Weights of a small mixture-of-experts language model, trained from scratch on English Wikipedia: width 96, a variant of SOAP for the experts.
Below are experts of layer 4 (counted from 0) of a mixture-of-experts language model. Rows are named router (the router's row for the expert), gate (a neuron's input weights, with its number), up (a neuron's input weights, with its number) and show model dimensions 0-95. Each number is 500 + 50 x the weight over its row's rms, rounded and kept within 0 to 999. Numbers have three digits each.
After each expert's rows: "mostly gets" lists some tokens that are sent to it at least half of the time. This comes from a sample of Wikipedia text that the model never trained on.

# expert 21
router:524493497479427423469462461530403555450523524466502451496500410530615526436466466495539458515458455479506464561596501535541608417532420534539497385433467573459431514385438541551501491480480541599485509522586493509565598571459494547506445448494491503498449511515552497528530522584452511534
gate9:531419537509505546548494583512468531546498582548512419409587457524575509469528468513543518488414539470524388510570507524458519431509505466502519359516518476498449505422488390502507485548521427468477494424511523537455481420391480559471510374461426526519567530494583528466484474579459467488
up9:527480515529529558575440576428497607542486592484535512550527490523594534449488461590551486483418481496452422565380469539542447447496451544540540434501474493467457453480572478555510579557516417493505501450502561527489464490372531547522472594426488541435460526476578466463510537473419467459
gate10:473463516535429571501503477499429534526503515431530518493460361527491594381490475505464470447506470441503614599479503537540623480426554582472501454475501576548518503551469487543560602456535470510433530553474555508503487550611462520542479521541563486525516508545572494473551456555470548410
up10:496542507516595449494498458509560522481489542486481488555538589455465498542483475502434458516529585534522482436525500560460429627508515493527486625488496460584522540493499440480421419493514559462564425503511466489425491445525606437491524563425579513493454431563480623519534408428561444471
gate11:551493479471561576483416478525405460502490529553523429537502435538496433590469479445512458425429523484593446568555490565465520517402507460518534490564518549537557415415500570525379533435576497480523449540524507452433558477462506399477549514470539518466390451565476498527495512436435458495
up11:447511514509397443507507416518507510554486578500548499498603445477522447557453414563520538491510523499420478471371488519409536488510489526416636415533491462483462415472470484500523519484565509520546547549490480481500545527542438545466604382530466541502420416536467549535549493474457460424
gate12:509516493504555441425453529513444566621423501556557555540525519534477477477522458510472495523462484441466516485535400561538428533518359480457458371453547511483444471479495410493517520496470431538502570489397511481544459478432528519475466524446550612525546483441521492493400592499582558498
up12:422508560473449532579493488509459384481574567549402569517479502476516526476483525506487500409501542495617520568453495572515564508507573463567526615491531493480548547495546537543569431498505534445533497530521455554481527590598504474532507528461490522459403471505469564532571393540451571588
gate13:461531500463479534422549508512637504472499450433555493513438491407525532430532488465508523482500608572502499521454437585474421505550532540482463500422527608520560537604533564623489434516435510471415535542496583483446562519540525541437487497509536490511496545583482480525453550580530565438
up13:460537539523501476439554461539507548455555526519655497514436462473450416496436529485593599467481461493462540582543569459398553553506517513538461529418517471560580591536499489453527426535495509438512470464539503547442558508540393536511397477502424504478543502528539423534522454571520428526
mostly gets: "ithuan", "obby", "ienn", "avalry", "&B", "ishop"

# expert 10
router:528542461474470443504540494576435572506490544562415402512494439514604439445521438482548428523494424457642425468533524549516513473517510558487364463465453530500459541488484600492518480447499546547508418541568444571571538526448483518487421402467545533476487500581550542504500549495476472487
gate0:607630427464530526447538510531503499469447481474503551512469531504544504455442421557429538562518514493524522550494455532408536483468412561522517463565450501535500536546486468433614571490433536585530588512411487474425536502477476554495448495534563442483424507438493421580524585483428546559
up0:474577380435470504500445550476495518497478510460462530508454495375456537453576518526554495519471562504518488523439497524496616426440543459525451584492432505511463488416552531479490585457525505518604394543439562461420410415482507492399449540492542510507560475513551457443539496518447442439
gate1:603482559517510536540510519510427504483502513425445460430499478418492533491451385498504533504378514475500461599357488522575544506490524526449402589490572507497546554466537473478529464454537523592478488457609413490531534501561454533524498487594501492529525430504508521408494405542514495546
up1:555473454522551532411464546496506458368550433511568513583566496399402565465419589541607562472500555436504502458478474522432478504463473441440638433483489466512501510530526480510424520481439517487480532461532506555521444504476518460505435593452503524527474552550413460499541493506455584502
gate2:475445394458596487603462564485518517515450440475468538505469519526515508479616428476467498501559505551546456405508576564449456520497532512517457470508403562478507549551530554521438504483481355521490477506510442478486595564503449526526536545417469348485549529456484576457471528541548543512
up2:443556590524487470476481435516443465583464525487472551523516543477529484515447527476495444435521476413459548586439381432545549409532461523458508532479584451572545464468480444498405462552533604479483473535456586604467397497550563417484487472535458576527486460531465471484515520503431425463
gate3:552467487525553459513443628389510512572461492488446671530491424475486564499553421559516477476482481597501503507495524530486478500427504453544447528514486540499447587460414507468552617464515531518485461536539480531533450346483485467438510528512496527409523550524487488515410497443490547519
up3:512501500532591488461490560477516458402407455504423513450504513468344503526573449499503474483469493431483528395454540426565467502518599476498565487521398561406433489491457577516479554522513461589482519503601516419578550427555516505424589509522503515496488519497508436514545526463513558495
gate4:504490456461594542538533513469405530514473447607505485570548531410492476454585500482577604495596510577510433484523553518474420468556614548480518483431542554595466471523475437504531516542576485536488435498498533499511488623476464528407519531488455578394519520512446517557451519494531498455
up4:557501501472571528520431493427456482549486463569511456534529484438551482441475391503563548464486494596469396517496533498521427490437507567492510502429541480605453494559458505428527452549458483429463487468441475462518496629431636519449418492523525426400519486471484439526444443543478557524
mostly gets: " McC", " George", " Richard", " McK", " Jr.", " Lem"

# expert 18
router:476483431446458481526502463566488571490564563540402462543457456545643444516568433553475454602431491504475486476501534486587532495475501482591475423413419573482473532477451492583439528571650540535499510601562447509553549538462525546484470452510509475507475469494496505444486530510457468469
gate0:418523554488534469397526491452505514439562600495468429476401521462463536532448552574559469542500498436498547559514513513521455472530537401622507473460501489367515597570471466545490513545528472534452508516577484500457559506483462501485580521552621533558431504412483418484576473524534501475
up0:556521517605481542501454501463448581514493470486625533476494525462577481399530392440473460494499450485431479503433472420465588482526514584459585483470570517493542481392503508522498539490456474568513421467517419497552469422575555421506395523441504490466476463537476597503506549505543450565
gate1:495505499464504564542508521511601525484561547507486503398459461459520503573482453615509549477480491602509471469440540483424584515472591532632464483501505485552500477527470466438571499521490466542463478491535406347451552489479489450522486400465527426541509362470423530489517476513534555489
up1:556557483568541485413420416445523524449500523494591593458504524441492456505549478458473508473567567564466525524627497505468407420513428549482585405492478451489526362488463518563524494492437554483542511568633575529520492522503456511513554482560467575522516512478482487518511463560543530463
gate2:489562578458460471461440463508502577515481457462479525420518466551524503444506450520475473452419514390485507510496498456495463459544583487559588464538518558456506567487565564512421534576582497443509538525466518572503457507577439365482511412539472454441527472535517514376368542488503575487
up2:453513549441513408480514590510496513467570405458471543549537540512461436556443539507533544576517515488484523527437468474485521524492400496512537535564568534346614466522525550477480634535543514553530550448560473437501487576571490513535497450498539524522441428509570419501447504606504501454
gate3:524477497525461455463490394535434480425456552404528660497531538567549410436539452530456509469502485494522520479468447454445463514556400520474566453512511592577485508406484527464532439530527517423586440497510549482457469473571489457511500511544524499426482562395490582510539571542474524430
up3:550559585439524558432484445497476490495438552410461495446547504436552543521512455502503432494500490483524473481499492559486497586622444410454479489554619564574568497456467507474344551462531478456497537442557486429434528516498523583532493502540449545598538531440590544459520516500462475469
gate4:588523515580534438509518549493456581413348529517460486475550467496524568467433475467502604485571490561485465480520472455470477454586621488448513530453524529498538502472478479457519473543498586463427410494599450575512492503483453433499449535523583406508616523502514514482480441446512554503
up4:520502631414586498505473546558514479465512468441501357486537500440546519537563554563532436554353452451540468479537466472566591507464512536547564519501465470446460418598426499525436508511507480542478464577487548470525500495529537499436527499480447479565502519545566543487614503441446526534
mostly gets: " American", " British", " United States", " US", " National", " World"

# expert 27
router:499571471462448415489465531559460475465506441542490478442454480552614579446595444495545473552462445449484431550517568504610509503532542518512433469436424504538508536414461484624495495552578544591426496563597497519562515505455540485410499453543471446495514486553546587502505547494439515480
gate3:503524480462561526579484500506448572484455532566447463506436486526447531492506556430427473609592459392530540475431516570506373483412502501543488432504515469546510551587474566441489562491595482494515476562464438506515478393501415440539498465470487507535522498543529572414528541424525501410
up3:487468441484498501430434477475454492479496509442518520484539497560603502514527548520542507443413510556397555499572562572553523579540502538415461533445431554468480494450520348559429453527465450560497513545603550543459518565440638474478536520509507519562486525516412441546505439512455507543
gate4:522446409459446538567565599417445445464522464453497499479460491481499468538538422407494499479521523478471463541430558617463439470520503497440527474474509484499525566453540441523615540473548558526607435482518433453502584486456513494501563534517544441543468594602516507532624499575479472525
up4:540583444507486570589467417533452614469526562552520467587476483533465516448499481442556493467551510439523520505533451540424395458441521495466576573429531503458478565549546471513533459453534501552400575486512434431523563523442391474521582502491476581442501468455494442551540471435486487574
gate5:483558578466497389500385479567496528454412531524557535496514507544514593430650450434496483500499398454517479566504517514524452501539506520463493486485474583512560448485474537479419436507584503522521454581452544534520532512519374482557447581609458469541542458532494516482461518496442447459
up5:441466410523532467524500472417458490512668405524497463544524474426562551549437586542526506499514513526586429452519554569502505540509482455485423503523584497498488522454503539445539508560488441493484482494431562477448512489451546567412631536483500527470418623503546502575512520548502549534
gate6:449419503502517514619439462421533495558449517452529580490537402416525505453579534439557573523515470502541475512488467486443575507555500449626446474514518557549438525494473447518537482514424461516458470501505552597585507466501428586434560590403505477530466481573468562509474564465511549516
up6:532474471595477521532437537453539498482488522444507457458596526435554426488476548543537520499475503527584426555389449493499515541486512459531458436560519533549466523465445523431456515567408518456502591474492438531538584442547441518472482587384543470553422495407460598429423475522525445529
gate7:546546609504478491581518484582496441465497446564541505460525511525525477468513465481312555450455528409550473476531511500448521525535454553440419469554460463544475489495537440495490539592513494494450612515494500462530607508503503549457502559592440511635471558529477503552548560551516522450
up7:567509571479502524490548529592451480565467478523560493390566493480472539440542450452458456522507522465559539517518491439503529469461527438503462505585480523588605571456591555465449516440532443478471558474443486548551522496562449450429524628564485523539525560470516440571541419561486619457
mostly gets: " Ber", " Saint", " San", " Sy", " Mer", "| A"

# expert 2
router:550500417469471454533514432525495544442536529551434496505466468453543516452558407536520479597490413487549528486547532517508543453557406563511358470475489537546446491429436558562423503485615550619454490502520465520520575581465554476450421495514546439448493438542511492471484493567427524468
gate9:536490482389483482470474614483573557497578515572438583569500615491468551429410502564466554482513473542438514393498511504490519548500541485521489443514508460484507559573520470476565533542557513441480480633435504523573435472446450503509491423521437539497514400471505439514569457512482424438
up9:451480504478525491501508478553538525496517519525462547400620504502444486548576481488443430454593564599440463501484518568554590551490628430536484593467491446482513500505547501585509415525408440548474469538387543483419531524438519457507468460496550498504408498513491434502573454514484458569
gate10:495506492469448453486498485485528517500469482541507548521484597495572558488540466427550477545581539471389357571571517559524510408572398535488536527426573469519447506494406416510536428444585543545455500522525480518463497555571537479497565511420420497521483430432488581544460458445497526538
up10:518490465505482498530520479600501483540380443542486529414410406435480545478449575521524503449516530541417503467461521602537499505450493584441470392450553638578483451445616556486527428452476491564556453464498534517463568528500529547500469547480470515418514502473455469449519478495549563467
gate11:471501447435448444531463474603503475504494557442543476523531479497490442471459496527558507506397516473388525492467463393503477579418417607550386474531527492536530539530509551447457462488500546496538523461536496470484607392399444467572562509490473430577497545528550530443537595530521458501
up11:508506587474532496489543444400549532420532462536444425473528523621519486478526526460542457593546519476504463451602509561532514549518482545573437567509476536496482526522503386453445569496451496478512567415482404604433523588551546556501524533533532518541462470446448473465523388413475493495
gate12:560451386498509506587507504501530593539392585502473499554488456481486569501535513429495469649506536452545570464588545494474545512467481499500523577487532492426479558484409564489411469450588484582524466514502515467484480530486543534535501447567511467604527511525479372464545435540557535508
up12:484537547476545512443503599395381473476409554422494432531527498506564513508492506553504583510384406477526470589547465413550528389550462491522434446541519537594551530498470528467479438482510438476516533567475511513494481511465607536378472516610535499519545470500512544506515530495520507502
gate13:462492498505520575493495430457556548573497609576353481570476533578469500524509524479489456520421538542425514488517539462553621600475428516518556598541449460482529493445564516551445417457530497456542433549513521531477526528486505466461506516481438476595489459476399506448504492477459534387
up13:527511531529498582494452393393487473475487533535358428519411538533451462472460517486464447475466473566466465468515497546450563485479412471504574497518459420499539567476557494460582388532484527520526401504496550623532503540529479564472474498568534396640534504490474527489496486518509459499
mostly gets: "018", "015", "009", "014", "013", "016"

# expert 7
router:580532488470497445413547443541488565487533476583433415543489436502509551463591505487508498543433449497579485555493544478530631517512439522477526400493523566491468465418496502547434448447510501538489475510612479515545602541477559574507416465500563495502430435437574527469626523497472520498
gate0:519516501458534430400510495529460488593545508456506536473473395504476521552528458441453456473384456374500547527490602443460475454548599430538406488525538457444499474525452535491532457476590479493523425503501476499495515519535479592447531468397524555516538479512472473492485613385558566497
up0:541488541477406554465566536638416491450522432492569446421526489481544519531548520463545511471570435485457495612555536537495535424525494575437470605470465418437518547541522475466586501598511528483445432461440532486403496538545524520487499497462517519503474519454477389473539481403485516557
gate1:460491522414475450444512535554525572494492377462456441542488557519495440479471519519488491482498567572517460529535486597566490519429508623527451565548478529536557566514472531436443452408496477541587451524543519415447467540568561485541505377464408503507476572474427556490440460469561555462
up1:499512560490541517455522480531575525502473465459428479468587560438511429464455487486462581499503574505605466579542494564491508575426493520516473507559487528541505503506469548500465567450493431576645509518555538461570481497529571489496491473451386441434436470623443626544525508466491478571
gate2:424550526422481453512564470476478459541491453497594548571449419499527532462497514510498509460556646460430432467554466540514496523397501434431460398576511492446482443462498513540524489384534519426468449527579413563485500504448522429521532473481508496503394551526511586504566497548485543566
up2:656533506444495520505585473478464534461554468422573468434519431581448594511451529513587520533562489477446521383524491540488485479497428437457479505537363483506520490489416490507538538506531489455501472533519517464569426523573464478395503553534470411495555505584574477516502514420493453471
gate3:457609461458435462464413530547544526526578449445440468491607470467473531370498481486447488496478506561503570524608493470387517472501537541479554549466558478600463460531545433478512469553548512525563453535509491504487581518448424477440442554509449490545509442545556493520498555383479495412
up3:560412474443520446486503512492424501564491581499518596530465492487475472454461529601463509520540543494457595442436464575449471578436440487551556497498499430454587372403445504561563493497470492470543495424493401464598505478571460549532544405521531489472464525464459486455416463507482537499
gate4:411467449495518541447418587527481489421540511574570518373508465497599463463523491532486523589533532510453543511545461569571494479483415457541580506510534494490488520469441555486530418581483547441461479518489464495556571540458420534628501479561524447474494526393486469535436548443570572514
up4:492432585543478521558489649572477510493458497554490530478470447506522456565530526460459517472543416493482584466488447553481493401521470496552417512557417456554434465461531534496515406515533476411541474505516462529544549505492500492580398635483444484435480527513480542527559535567497367480
mostly gets: "spec", "tere", "pring", "| All", "et ", "cean"

# expert 30
router:487463446416509499445606452583502553414572503491482491536497322505560489502546481485542485503467471500501506480554509513496505528567468597640542487535488500521531517503416484493389483623534535504400451501532492482515581491413538574498469440530550458483503481503588541496471500560527562503
gate0:415406506501429453492498558544504420565529406591632524548465534505499506511514586510552402438534507522526440505463556540490436489470538452529502516444457553642538522471451427442508492474539444476497532546548541498369484505552480473510555473510461501454485466455557536520489585485499506383
up0:511442465522399600471498385501607490539552503476532497516536535552422460498436560471686464547547460507536460473532574561523505607473495498442523511440545468468562486485470497523481554416555455501507493436446441516389502490444486532562477553513532495483545489571431510486511547461564455462
gate1:540508583402541524454525541499558616499527466486429452516540433406466521467434571616444523490488548481486496480503469576534429541521585451515500502533495482418474607532441516524492474515476559394478487503593556503552502562563506557516528424458566487455452458482600567558472449461442487455
up1:486528519490483510482579476435516590513473504510353513538587418411466592382382464572440489526525555440451523452429482468603405576544578455500495547467479514423465514484486522498526467504537559473483460504517533517532496540496427526513525484526542543407443468488546547537463417441457483504
gate2:539518466537441511534554499545413479447569537486505533450511452398476461528541528450477544510562528441473477509512490426515509495586422468443516519581514429512458563586425418492453547468531493465530545471511549446470616552483505405409500425430444389473415433571522465482538416556538485525
up2:411508480444538523447430456510560495500479477558500438536488518615548486483473523545541465466420442533457555480508534574511550480383540514501474511465493567473554453458583599481607457507498535537473521566517479531492445462470534562560541569555588568507625489402478528551427535411516480440
gate3:551479570430535496535485500467508495389494482499464448515447553553485470459518483466380544411529513488574533537513610516462472579516522483436534398531502460473494424460472511444507446425553452497525576542539537567567410546528450435441549508494499492563509454536470477425586633464597490497
up3:551523491441474502480567478452459574571480488523430451571408531466520478503489431592515511523433499513493527504550559533391525456534587517488459536504516434496564520528577505579551572506519537494533538488611484386458538554544493444440581591486524477459563599537478416606420469513523520492
gate4:454444498475505478418436466561435460426455490570613489397497565503454464473473514440548487507544574486563504487514577459442511472480446467428483431488518474538577475487603461491569518588555505435551366508547459477428408533516483446491538430557435479481479478562523542575532469507430519549
up4:504513528495414404449552470557603514534422509473529557466510511558444425492482495510487495531585477446490477481561548466446469477534536533556495569572443517433535468541496415480441554579481562436621498455590548421424482455531483474507376483430541402505528524560543547555517443467490457525
mostly gets: "\n\n", "ers.", "ions.", "ity.", " him.", " year."

# expert 26
router:490432368502427507445545475585478475403604505539387456560479417454524467482528486556503484555529442447496469497535551521601518556557501524483459437509439540532496543471436573568405492489535454507483511569539519498570522632467524532498466470441502497537524483454497568500473485602420551528
gate0:542463438535472542454534489529448476448477526528410529495491445491476534419522483477499468479488521590466505496543545467493506614454510544449518539520566535514504519475436564560515542427585528421413548529486491547390498455324477529497522464521412450460497386486464481615536567442473535563
up0:549504529500465498545425422536486481462560539493466525536502417433419520351428537534616498412535549493552468525458465553552525538476560549472520458543504531481461470485581542521611505511462537467621463499477505488497478366408533558589445499512466487489488461429561493453514500562435492519
gate1:532545474522470499546441647456470463518542540427478415551501422547467551454583485575486503455491494459533391511432540360459531453495522386525501465430506469449485498511542552414512464550529587554527457534482504511460444565463523606475463528546485560446452495528484517455498589535488571519
up1:520434379518501472494511486581559546502476495490634459497445408496496527470419477567548446500518466534540537440435525622460490513500512461500499577562511391463536565475518520468458587434458472517479497376502436437509440456558502547499508527494494476582505564562606454547496453579527473517
gate2:587385556503487523501432458569463482579605562456487570425434482391474469437493502484514606573467495443461494530470441542462433447504549536422406510502502499451497533511445463530519535480556450470451529559410483421624542524455498571472523480426527520518511466544483521478532572555531468543
up2:526523588498521490433473452539530483604417588482573536568524448477519458481610556495445582554569532478524504518638476453518508451460558515424461443460501473471485454465473545461553491470484533532507663567424482510516508574497611512516475442501537565525461450496508515470497473467435429462
gate3:481466489500501461444530560515509527449505504448497374522485544530534490456453572594498486580496533425418457590600499503473503333452516454528423526590454510507527549469490534529524466472573472478428510446483532486554422592445557546466518505493523503500515515502503443576512511511360469401
up3:489508447535567479446499497591413538549510513533502461595476473457392605567541492633604491468425454485464411450491547510527502562516510493461399431442517585537518486540538577482508585492544508486489619511499518487479447502544538465425551477512452437541495501521441433543538500418476522482
gate4:512521425556474527467468474577523445495503529520465488500417556503536456575575552526453478491494455600472432526495476475382464529494462453509549486445465526551468524611427550545534586531499536497510489433665564445519455394457512440509564516470469524523432480477555484644473505512443494522
up4:398471456549545489428449334519563554501536460478384593560460482532457521497581511632465516523474454513494487445544403449489532531471560502467399530467531445470475527475435454519560509537480474502428535512460557491570441522520484578459441573463561532515449541493589511523469487457504506506
mostly gets: " in the", " at the", " with the", " from the", " that the", " to the"

# expert 9
router:558606499454512460434548469520419562422494475535444501484471373550502566503496435472563426529462438465568440492515470543533606446542507571560459482500483506463471601456483490595460539471476469539486464531562491526523551508483546518414387461517615510487435531454455515563556473575443531507
gate3:509506570552509499487612507513473518464539588530434562476516500462519518506560430460514519497441402476507559469522445432443496505602398509433441470514534443534433614503505540432541388499551413475390412501569558539500483548484439555539441538556504507493514583483477539436442504511562513527
up3:500529440487459527462525477603557537505462578528564510528475435525461539520419488573537414577582581477516545533582586526498493449493523488480599512426485401448530541504562614595462515475437460453515471540527472422417488517530536481519539378440541490500460452421491517528487480457434445516
gate4:519458496535368478502497568467501486516515562445470564522516514494441492512512523442519519493503444460519449436513500603484545480537449461404460488505487522438477441402514417545559523433514440504471463474402501448553520549599458552401482437572485479427517564420474464473407494592435566599
up4:392547486507506518564514436479577490577492338473632537429419420528560532497588528513485483489458477550502414529471497549543517533481473450488584522500511518476461465596413519533468547507460545481481458393556487476521449513520532468504489475432551477441453477474466572415502604492513517554
gate5:480576444534437438500515496573389582442539495503442473532570479494523506449475463402549492523449578495554477555496518407521494511567630470499436460506459553491462468493457476444445498533501448453420498570427441461484579444464558452450544470530441545553515499380479550561465491598529538547
up5:503493522464619451544536476454493579528502453547453566633530469500507543439489450466478479551470518473517451562602481454526553493518513416577420463492544510580533474503428511367530522490446535406529469657510473496514527447480555613527516525528565492519514567475436535504458497506531448529
gate6:562509630511512414469473522452471574515491461479466499506481501532450557505567551429506441498539561529482568412481520485572432504494554534418566589448554489498496485501428531518364553465584520467500440539560423443472621538478423523506438413444553520527552462497494496498553487515549438435
up6:511482441422427545506441494465611453447387580591505527523457449527571503425514536579451485510505483557555495493518449437402595494497455446499456491555541446493500515527424540523507514567480470523523567451567563531464515440471524523496507568513445567456333499528519437507468493431442457530
gate7:503504430482441519470459485449571523574478554407442530466562506598610456502498492447551447555488545468502557484477484616549505491550711489572525443463465487481510465522533524534510431481545459522456543550478511602418472510488518485496516506481542530463430570539563461488505488581424466479
up7:530551450530574455466603564495524467413507461495544580419574515534589509558525543482563590512430518494535474436480531580579476535423549475463466530513590429477486484455424486434473516476500488559553476438525505460535510578458499522461446479618475493497463485443541455494670506518540519530
mostly gets: "stitut", "estig", "isf", "arri", "ract", "umin"

# expert 15
router:575501403429507472474504478539473487455604471507453497489504414436498538424481483581482466546516457467542506511498482541595503531532470516537480394542492611492476548482483469521365533478519573581411512526521473572602527592443531576461477446437496447497415449490544559455494516595480464542
gate9:461514500503429502531566548499535543527524458592488539473407506566487481525437527549510549480473559522427544597541591434563492474533470448462430473532561628566404477494461419486520507491509497498483565389554557551466484464489485511470483500467503421535380548513424532467396507562475579559
up9:483522429473573572559477498533522439427510533475442503448566470499592483574522490521507445524456376526488502493404512507473479490508588531502512454499484329518556488499507558503498573450476449494480383549547508477549483498480545481554530485543461475423571469553617447570604453559509474450
gate10:491539481546481568501540550475376585468476508471509459486489439379436439451487347473474519543580579448507564540523546477494423587520458495511443536528514493514504509579595578563524547436594548455527472466479516558591515471463487553481509485455455438551526508499581531535591488490481465482
up10:518523483517449521538455502533536460565510543451560549551542475560441429510515527534540457495434479505558506404546408456503476594417540563414517519578510471518484494512554483490592527553398447600505513483545525491534425549580473422468414412495608563392549493574439504486497503499470469540
gate11:488454393479582444456493535448429443592460454463419642436484473492486550483505591547487462504583511472458463566449483476492571529514448534584485527511616436531548524443501523506613531475462559515477550538590496552567535449438470541513555480494542446480514426556517476500534442570482501463
up11:478483478588448436523460518512457502466450499568506474509521450524453539460540531419550490575557588470494515578487577633482442539540486491499526537444568461488466453479557458462433479484447463443457587558544477417499560568451478423628401492529512542494504516507516435483402407546536452436
gate12:425502499572543399526463480481537532520510502436597458570479444468536503417496494540477524474487446529491505556413365544593499612488507501487516554520558575436537485489488548519485387564573489519480415453585566479550461542469505513458519476512484379384555470490485560486451512544514515538
up12:548500501442551529466553566548512519597549578488374527450559395472549535502492498454562463551529542462567402458481485541485590468521476471511499435561502512493470486499559454444550599568466525525451526509443447474469510432506453532603529423433514528530414466499606494505492566587513476411
gate13:481509434554495471617489545480539512518577512435517410489487522472548354591499602510530488455465484534514531437448567529463486512538520446556533534493435420423540443502567487583430433559563525563406485603531504506501523541563490507436567582500532522515393477464506477495501529509538571492
up13:537540488553498471644556421438459550489429501509456414442506504523525608449501496513540551568514558555533574579497506440533585442517511490472479573505476548489549484497429510424479431441435479488506502411458445489424439416422523554545466439585428517475449458504457509510495458497505579585
mostly gets: "2", "1", " twelve"

# expert 5
router:543598419472438413502577436549509512533551511592441484496460488521491472506525477514507436484428434469498461464458500507567615530559490499530474445525475505501491498471520470578450600526621595512424399536561474496613513522486516547483436483525425398470557456551519502577462468531474514571
gate9:613397509562537468509438506521541500584551467520434501579454554524511491506539489534591480544436411523522508463471503484562470514520358504407497485554505513444522504555519497392547467532469542499530460501481482538523467543569427437512535502511460496523438508454512577487412415403424487374
up9:488549600466507489497566523450357507497512460455511528500533473482497365429353507570499417501586577532476473523529538542477457501515522495450538483468554530600487484435465528480626557561450522456473480471597490517487455446472545506544444530462521535535430479536530484449608536554530489499
gate10:620511490499559446492484414575618565673527431516515487432468498499497448532526491518560481540442533453520512484459521469537533470527514503405484566530456577393526530507465530595461454512516532570473512462414503506493467470513468457570486439525481430551559479488455528527410511440415467562
up10:545460444534489451515547516497569481556563482457570506531511551436505430509510507466577566498458463494516518532473446466447494508528523553449419551553481524442577456388469471555429480502591427593520540522520446519533545495514409385532547536510559384511478398462467529516425487459425605444
gate11:530500469412489516448527455477390490384503528550544478521523410506522545452443513452518594459518509560472437551412503547511439554506551505500526571546474533482522436477451492533484514434507482539587512526664517511458487435473526616505540453498413432520516634529553525568519504539516449525
up11:529436492577486574527454439500520578470502335469572474482435476452512500481544500503501507474584466449507511535518562490426468585473529585562482518445525548435429616464418471504528461488435526517465461576400562516500486501546502386562544518513574576450470515467509469398505503451542495483
gate12:503424485586572519489517463526533537538457527484477594430486431513539438444511540429617454469553475441491452425494473478501570532535412569504439552549521479423566472394502574504559486359471534505434474523543538514521532497559507446522497412569548507480505520552465555553501528455554446603
up12:520499521475413514490436523500518548503610459466516510625527507458527561505555447533369448501446487512533527526509572517468479559434537429544594427411530572582501461512485498541380534594515493449560534462528471535456469556463439561574479588489468500555434411462487481429502521511550524491
gate13:495478516550535387518507547465478477586465434491524543507435400447563536541379498552420510398549503545464471546551489422583526462468438525494545496510466457550445473426420408581536531500522472464489454478546486529476514539497512420465459529480490405534511420613503427458597539533525482478
up13:375426487513439528516425506431414490460449527539588503547381494506471512517513502521491562377480519505558418469612486458474450455544512521471552498337427472542518464446460538484479559492522567550465443459473490472539547506522421542511504574476502459497452521568507526458503416424479500460
mostly gets: " / (", " ft ", " footballer", "- Class: Insecta", "' (pen.", "- Phylum: Arthropoda"

# expert 12
router:540450435520495423527529437551421552414496500567444432514420442458568476429567487472557508645483434450555468495485565583531589541554442582507510458506428523547466525484508556490484453456502556501470415521529499513511474525459514566475494390480558554433434480576534556504585453525489487537
gate0:532486481455500525495461424487524541496481568565475519363551481479522519547467615475558521531516540579491480436535412498573510533495515428508481572575496594449527478480481458471449459480494557501483514378525457541490524506565506407417543605536503492492595461538583519576508624521527459433
up0:510478487446433501465546487455607498425476498485487403468577505544514456516542495477523501416528504488428528500537536517520470440510430544579542558503538389445427499512387462455496413503564537602462509429429427499441515517457450598425492510501452515547560475550532455462570521510499358492
gate1:484499474559471585471660474555485550543548496526536479482438483487614499522548516539606432591549488422488494442533525568525436533549445492588494526547516489359470486538495442402452522513461496454455443484439459557504434468533484528563493479545469409504575517479562524487490470484494554583
up1:563464542565411522454610522577480540513593498536496482478502496514566579476546481453550499395476497467414457519509492482488451572526431577540486560521552480440386478522564539492548491441510495529488570393517463546496475487561416479504491537588442568464416469508464502464380477470493404526
gate2:561556438514501459485453465508549458576420516419542450519427487489462470540573438517535534546508432470456458393436593448535425473516476622491449508426489483434479514495516472546484383510489455540521527521439433463519484589513490501506521544518434368520387432483515518527442451531512478587
up2:523442586509433513532547459497514540537578515470429518467462504558590538482464518514479462460574452472387427528592461544567520505554479405561470480559519524582577447463536450498468591445504566425521539481459573465522395448422420446541504493511537471597496462532527492384528515484533499520
gate3:563403405533457505550441510607538457448522518554520478537420542472495442491398509581509556580464463493553465462489443665494412507533490471516542533464462573558511457588567493473512515551531550539549559479506413477541533440460450459492495554509468605487463536580564481494485464534515464521
up3:437522501599461471486484520454597563470496441560543550530545437530455471514446462502551393427548395591500419518539578549547515435571473482443481453503473456489425471492441487526509460550483495540494504448463455495485521480691479543519588400541573472519536504479471538521481521462456536464
gate4:528440407517452515533489530590600526556500526556489522481485535650566496519389470396507549562474516474455522538530398446508472486544497560526564454559468507443542514571479512569520446482490529510517473518442487446370577573458574538538514549446447487513562456421506505485518562446483454463
up4:505483461546474528547444402509537543498441426408522464548500508439467516546500439412584536577444464524501421459473431528506480534503577486584500514497503449486465514371555534487563423425537525550522545438533550470469584527420464487564488518526574560526537516594396571508511466556575444483
mostly gets: "sch", "enh", "heim", "wig", "c", "holm"